config.yaml
num_hidden_layers: 11
hidden_size: 192
n_experts: 24
d_expert: 96
n_empty_slots: 3
lr_router: 0.00128
vocab_size: 16736
rope_theta: 6080.0
rope_fraction: 1.0
optimizer: "soap_variant"
beta1: 0.95
lr_head: 0.00702
final_lr_fraction: 0.1
Below are experts of layer 8 (counted from 0) of a mixture-of-experts language model. Rows are named router (the router's row for the expert) and show model dimensions 0-191. Each number is 500 + 50 x the weight over its row's rms, rounded and kept within 0 to 999. Numbers have three digits each.
After each expert's rows: "mostly gets" lists some tokens that are sent to it at least half of the time. This comes from a sample of Wikipedia text that the model never trained on.

# expert 2
router:599506483488444443472569523528492475385424533482554562499523568561452394444329480468426626551493480494408451461494513476532457415423537446476640551471489485540578456554485524562502529505503506457440440418510453422532565479489556475577521628536590481478445502543476509494481517474525496548485539461513541537550432523498450577580580522537522470469461485492405436453514438555562496511560452465529586503568503569510515488552449525436428494522540523498503509521431418470460573545597542459455478431459471446534556522535477448555478546481439474429543438496539476557494520512479498531
mostly gets: "26 ", "14 ", "25 ", "27 ", "22 ", "10 "

# expert 1
router:558504482503370432454599508474562560459449489534503493534497470526344534467340521510454554478503476462482466488563439502515449535493476519485545403500534539526525432372495488396624484505456512377451497501560445523515621547566511476520463532553588462480541506533477499405523473453506558511475532531553573546446491475540464499528583537448574489418513562487475506549498568547588498494496506504511502529623435527486475494467467568384539545439492438471496506566523596477440523484508527553449507459493515527506489463483462541469472609438462473474551461511533505520415446605492552453
mostly gets: "|", "%) ", "\n", "% ", " ", "Preceded "

# expert 9
router:535513493516490487533428430498372395457528458494507579500392519478519515460413543381553468502500483494475470446581545504507493543481484585414505546559508433460554400490403533504489409524482497492463499476566428455577526470544441460488515581508550488533441500456509580462428532470496522521500506521517585507458458492420440587571553511485493517592483545469443510489383505422536512520530555527615515568588462650464534523475443566408447463572472384556511514548494566617474450521536548513436431497517485545490484533535535506592477480474455503572461543457513495529510533491535467573
mostly gets: "tion", "However", "ism", "them", "time", "exp"

# expert 14
router:593409474416462541533493497486509486487516430477548543615481524509519591432484575457466566464468531452595496495470510563474485459544467553493457539475614478395516475437559496472484456534611555432481528482523588485523573529570515514522424560508518430569506502487388559467477625477526541613491585599492485520515469514499475494528556442514519541436500562598433440548508572464474569498486411570510560541506464543469496407474384516483518423451520437459495539524476570528473463473540517551545472422437519480458405480543493479504401504501400513536524546534444507531558402493478539554
mostly gets: "was ", "were ", "has ", "have ", "been ", "would "

# expert 22
router:534412474379517436543491559476543454524486473524584616495434551547536565495445601453493562440534495522486532473514572546494471481530401553546562483465555576433540462486482432482485461583643556481465484483522573467469461495514499509585510532435491479442511507515441563475473562507535519584453565505537502485501435515438487440482591492521527477456525587624461478557382555451475544439503466539535575575524447600396437429454442466447522387490490431473449483590437599520462501496493568513537490474473548489485488449550472476542419518500411475481474504558463512497465479509473604518
mostly gets: "for ", "after ", "with ", "became ", "during ", "On "

# expert 13
router:593538513532447442581665490476548531472535517568534516589465529495402608519350601455535528469449430493533513474508507490427480526534493557533506479462490521565471466423586488477594496549439446403455458447548404413449510504472437479478517549481511385529516500508500498429478524490467534517479606489504480452484484466493513501582504528567494460455505581641496434520532536357544561432472581473486504510571469544474492457409431493454503584450442480503456543502574588523453545514512458541452482457479557500534492499480504476457538506465447506546579461507504497467407485569476553514
mostly gets: "Total ", "population ", "List ", "Award ", "Time ", "Act "

# expert 8
router:546492497422361536596458485510350447462462425572602583480467604488409513505446529456456503516502467502562465491543604508461528527499556511613574506511474538532521445479419444542589433493595514464597487463518498528538521524474404527584498546493491480449579539544548557399484494536539513495506561510514572519519507474408484476480532561502478517443565474498442478479515529511601457476551441545529501621556465536483438518476418490482487487472574442476542500560532525468475487561535508545544451448467524515405435570565456411479408481456501490517566505482402587456506493520545563480
mostly gets: "| ", "). ", "\". ", "%; ", "= ", "\n\n"

# expert 0
router:548469443408585448534556517499515572508501509483541546474480543516339608452482471457540572420418503443547504458541572576460508491567475523526531502560520437495518483463564560446468516523568568454492529444563521460462585533536482433471507447484429497464541470556491657507528572473526426590412521444593483476502453551502423549471525557442542492444538515568452469507495512444452487500473541571577578491515514592398459474487370520495415550450504446540443528499599571524482481473494514563453458448469492499438525488533532420473426490463429509508607505513508521461518431545454563529
mostly gets: "was ", "has ", "who ", "He ", "been ", "would "

# expert 6
router:561438509468392456495522541563418511352491405554495509486523454610493517482500456493578576500440457407535464495507474506564476445513421509612545509531471469421503424432508389466591414538523521483553467536549550536466517472413478469524442540476553501460521476524450480464454579598610465501494553538511558423536469505459415539535526517558485385490424500488486497550436497532578566410459524471581557518496544547455449456488506457485458457505443476459484502480561610545512519568515485521484477522490559495544506420559575547561447515416486438503490473549443568436467527549591569489
mostly gets: "the ", "his ", "their ", "The ", "this ", "June "

# expert 19
router:537489461487442476505547488626531509479502463549596548522531477439391501452401488493537556501412452482599393473511590448462462461537494481524480491478486531517502447520482541436584470543469562459526497509538529457481513565501519492540504566466524418506537476544508600483487471472577496555425516418554430453602494569485516472538533572609500430443513550413448488528484489496490462434614463491577532486561531539337479464427457477472529575546498469477465519545509589499442419468500521493435448488501579517418474556545578498455447492512401510537540504510443618471498489615539585528
mostly gets: "John ", "James ", "Peter ", "ov ", "David ", "', "

# expert 16
router:491402487443524427539556559524521447493450459512560522495459496538495478487449537476489544445480426470484493421440580485506529499475405539525565423484548525421530452522465495485541490502574491526466406496525490468549433493451521519525539575435567442451514486520379499479479509430639563530487600535532520451525380555495505484488566416632479535475593519594425455487472482474512472384484416552548531547564413544491521372456475484421535421509566455516499472560452583531487514515531482490488472485478491622575475413561514556502512508567420478523513543511419527472486475577542585515
mostly gets: "In ", "On ", "under ", "during ", "After ", "New "

# expert 17
router:506555519533597498490473488500417517490486456552457537505520524470510573492474454456473541523489483456549378469471496518502533430475464506602589550410589385459572432478495457456567545502505608491525457425587499470531493545577589448542500521476548467506512540516512562320497445528544504488468465507557502387574530583485514602476532456479449510431557520479466514509414529506467469412541545588526474514565494479443441487446529489458550484536500505449518509519491564453474435554478561490540483385451575511475507523671528487573432471471452475508461521498459491554406461594440545498
mostly gets: "uk", "a", "á", "aj", "Bh", "Kar"

# expert 23
router:580458525514556442482488530623450566361462473488527547570493479629442586481573464522479509427535430447534459481514562451463497363529489451440505486424470492530536466468428537463574500518458461464483517566546498521460488520500461498557553465517455539491580581569498510342537547490488424503510513501504597482545541497465428528513563495513471517429540507495494507547524518436449557533475527498575557622541468510476435433423426504442455516486511425524397464516455508503533536472601548459538466457495526580482473498592538473638522546501453490548553455499428502457444485482563469601
mostly gets: "|", "==", "2", ")", "5", "4"

# expert 4
router:506505426560498473511467417530407476534536490566473516556447586532534487497501502469510490521513549510499557499476512515476524488533462455520558521534467465468558500455503449535547460582398562498456512469543487479505644555486451404558517536405545442463483551560471560394476554438477424572445525494486542467570481456506457593477537511466481444470530532470484525594419424502543512409539511489490521584514531631496473432523485428446471403517583518465434486564515627565417485505526478551554484382456527591511469594584476425566467496427520480495513565605448504454455467411568490524
mostly gets: "H", "Ch", "G", "St", "J", "Al"

# expert 11
router:593576439540471396526644456478501507472540503526547540532454519533470562459399557432569562439427451476468496454502582544503462468549507512535588501506557355536524465396498465522506504544420571526576474422567413514437486569481493439488472448439518440454492525528541588499503567469522450501478525438554445496546479470476488466538584594639540478494539574585460497553500566416623517479479531517512478542507518530433480472465449457487483568472504476474520500494557618511470530501560533481488494458443511455531482483489604483462474495520405479546610469555412518513462499547468554465
mostly gets: "film ", "University ", "work ", "ation ", "member ", "known "

# expert 7
router:555463456456379489528560425604436501455408542576532537490545463532504465413511511496562539534465407474524417518476544482540449395497467517572506526533513492461485457443455482479539474524544515465574446492570512547531592501423444449526428570478524485470527490524454516498425509501560461542455571477581570417593463520512433558483572583524510398535480479528511439571474470529543556486486522478575528521458601545456436453479485490471492449535441418473437478520544598489490453433554504509528434487470475378476432482489559547586503467469435452502555564594436603467557490520623566529
mostly gets: "his ", "the ", "their ", "this ", "The ", "\\"

# expert 20
router:589544474538379423542618499474528505465439516533525558523486475593463440526474597530533558530446402452554455534486548470473469463511534539508541490514516339514546488401478490411483461543426505473592523492623417549428535536461473420510409521464617463432482457511462554504470568520621410490480587497532435487505508471450495536490575532657546457511522561577472456573514520516574556495492495498528511509487516537487462387500476466459520462530500422486470526541487588523429502478537546488518423447479528438484444454484514476535504536477445513512606479513448514527482513511546573485
mostly gets: "this ", "same ", "other ", "several ", "many ", "these "

# expert 18
router:527450513449360458570565525592498492553506457522578567529466536377326508490395458413507517477418467478559488418476547486442516492546502481520515512523503564516521442495488486441603438515519604548550464442525542460537480488501508476549512504510470388452556464576519554392492544544545476530480441441593489464551503541456520480492557535599543526457586499483443473510466520516521423494589492569552496537596518519392467490406476487437515476477494542505488498586487561533491434468530501583449471517481556583431454497553536417450446512475421531522469539515447578470486550528578526529
mostly gets: "John ", "James ", "Robert ", "David ", "William ", "Mc"

# expert 15
router:551579491502524457543488472488460553429408481530577525490491509505490528430502468478468580461471501480564432461505504541537503403456435481569570460443608418521495469516519452460503515513551602451499437480565533513533422498521527475508485427481479524454606500463521540308513503609563489487475500559546622512555482568438519609530536497509441529415523512497523539513404481475454472451471538606487497492583468478373419506443498481491538581505489488485504504540458521466505436531557503486531517452444553557467482469606489561617478516460448462472493513530440462580399448625474535481
mostly gets: "States", ")", "|", "ers", ").", "ings"

# expert 12
router:554448437435476513479481451583445553427499553408578491574496523580439559505461496490540575479384376486618497535482551491502513428538516453553450526415540515537676511487527483468433499538531506476523499501506521428545610541571469485464421556401531491497442570525525587413507505505424488476479536524550530564544478654494521508502539566529501515443488511496442468560523523462533518582445500485466512531515478566499460512458449501391510511587563535508515504540511477541480549512528464507553458383481560546498461508495572411421442461446489499553541463573427583463495460510579474493
mostly gets: "199", "197", "201", "200", "198", "202"

# expert 5
router:534494442532539477533458528522458512533489413523537489476416503512530476425433482470504553508543503481494582381470490435405466504556475541549530507556557482429563505478518517531504393637451467497481474455520490554507576466481369415517497636382547477478462531549528528446460515448483410506532529552499584463567522513477429587524506541449470500484544574550445431568392461523533495493414461467505566550569450544506474464461458503416503488560558433573406477556603524559446535562557506518492521360558518536503520524548490463564423486535555476499537532584430455522540470459513507452
mostly gets: "No", "Mar", "dis", "In", "Bar", "Un"

# expert 21
router:507520502507451457570464491645442463478488514496550532493454594458437443519507506490493531499513392486444492486449496513531483434475523596529501542503463527549587523491451483450603484567532478359654536469577550511511504502495431559572503434496552403434534522547573561371506499520495468490482563495542575521450490529520501542454513440505520524396576494390493577568430464366593468452536573469527495577540483540530522464482436395480494479451491515520468480559528516536502501491546541560525466397480522569543502498532431409529515445405438446484519518551472495479508551467548533571
mostly gets: "″", "US", "F", "CA", "IS", "^{"

# expert 10
router:593509474506507448565453495478449450427494484489580580520399530447489531501459518423543586430543470434514473479572512496487488539436448573480477464533524452531540441470460483457455391538511523510495426454476439540527476468546454478443512563575522541473492502454451528446423483501504499478520553544577604498442484469389421624637539524481452501576468571477458542469375490434554486478527514578629543571549495554462497550440463520469448558587487432543506430524546545538489515424561572448434410455475509593485446463509514556645477516469471568498490487556509470491530482540473502507
mostly gets: "ation", "tion", "ers", "year", "season", "over"

# expert 3
router:520601486498467495556548492525504419352474475484583511576421585517386419489464514463502553441469431447551475468473508470478488457469544542543497558487537486449544503458524486490591514597518540456541493508576477523510540563448517498521532493486560535458524484496515519471511452508495409463446568475507453372475449520419488468489492519538553516487573501555488493575461582447647481393572578586484492539564430553472469352420455421461439493521441392508545591511497524527507578502509519493500537481437547478565433556532526389478525488463412524511514447561463515454551563504517563469
mostly gets: "== ", "World ", "National ", "\n\n", "=== ", "International "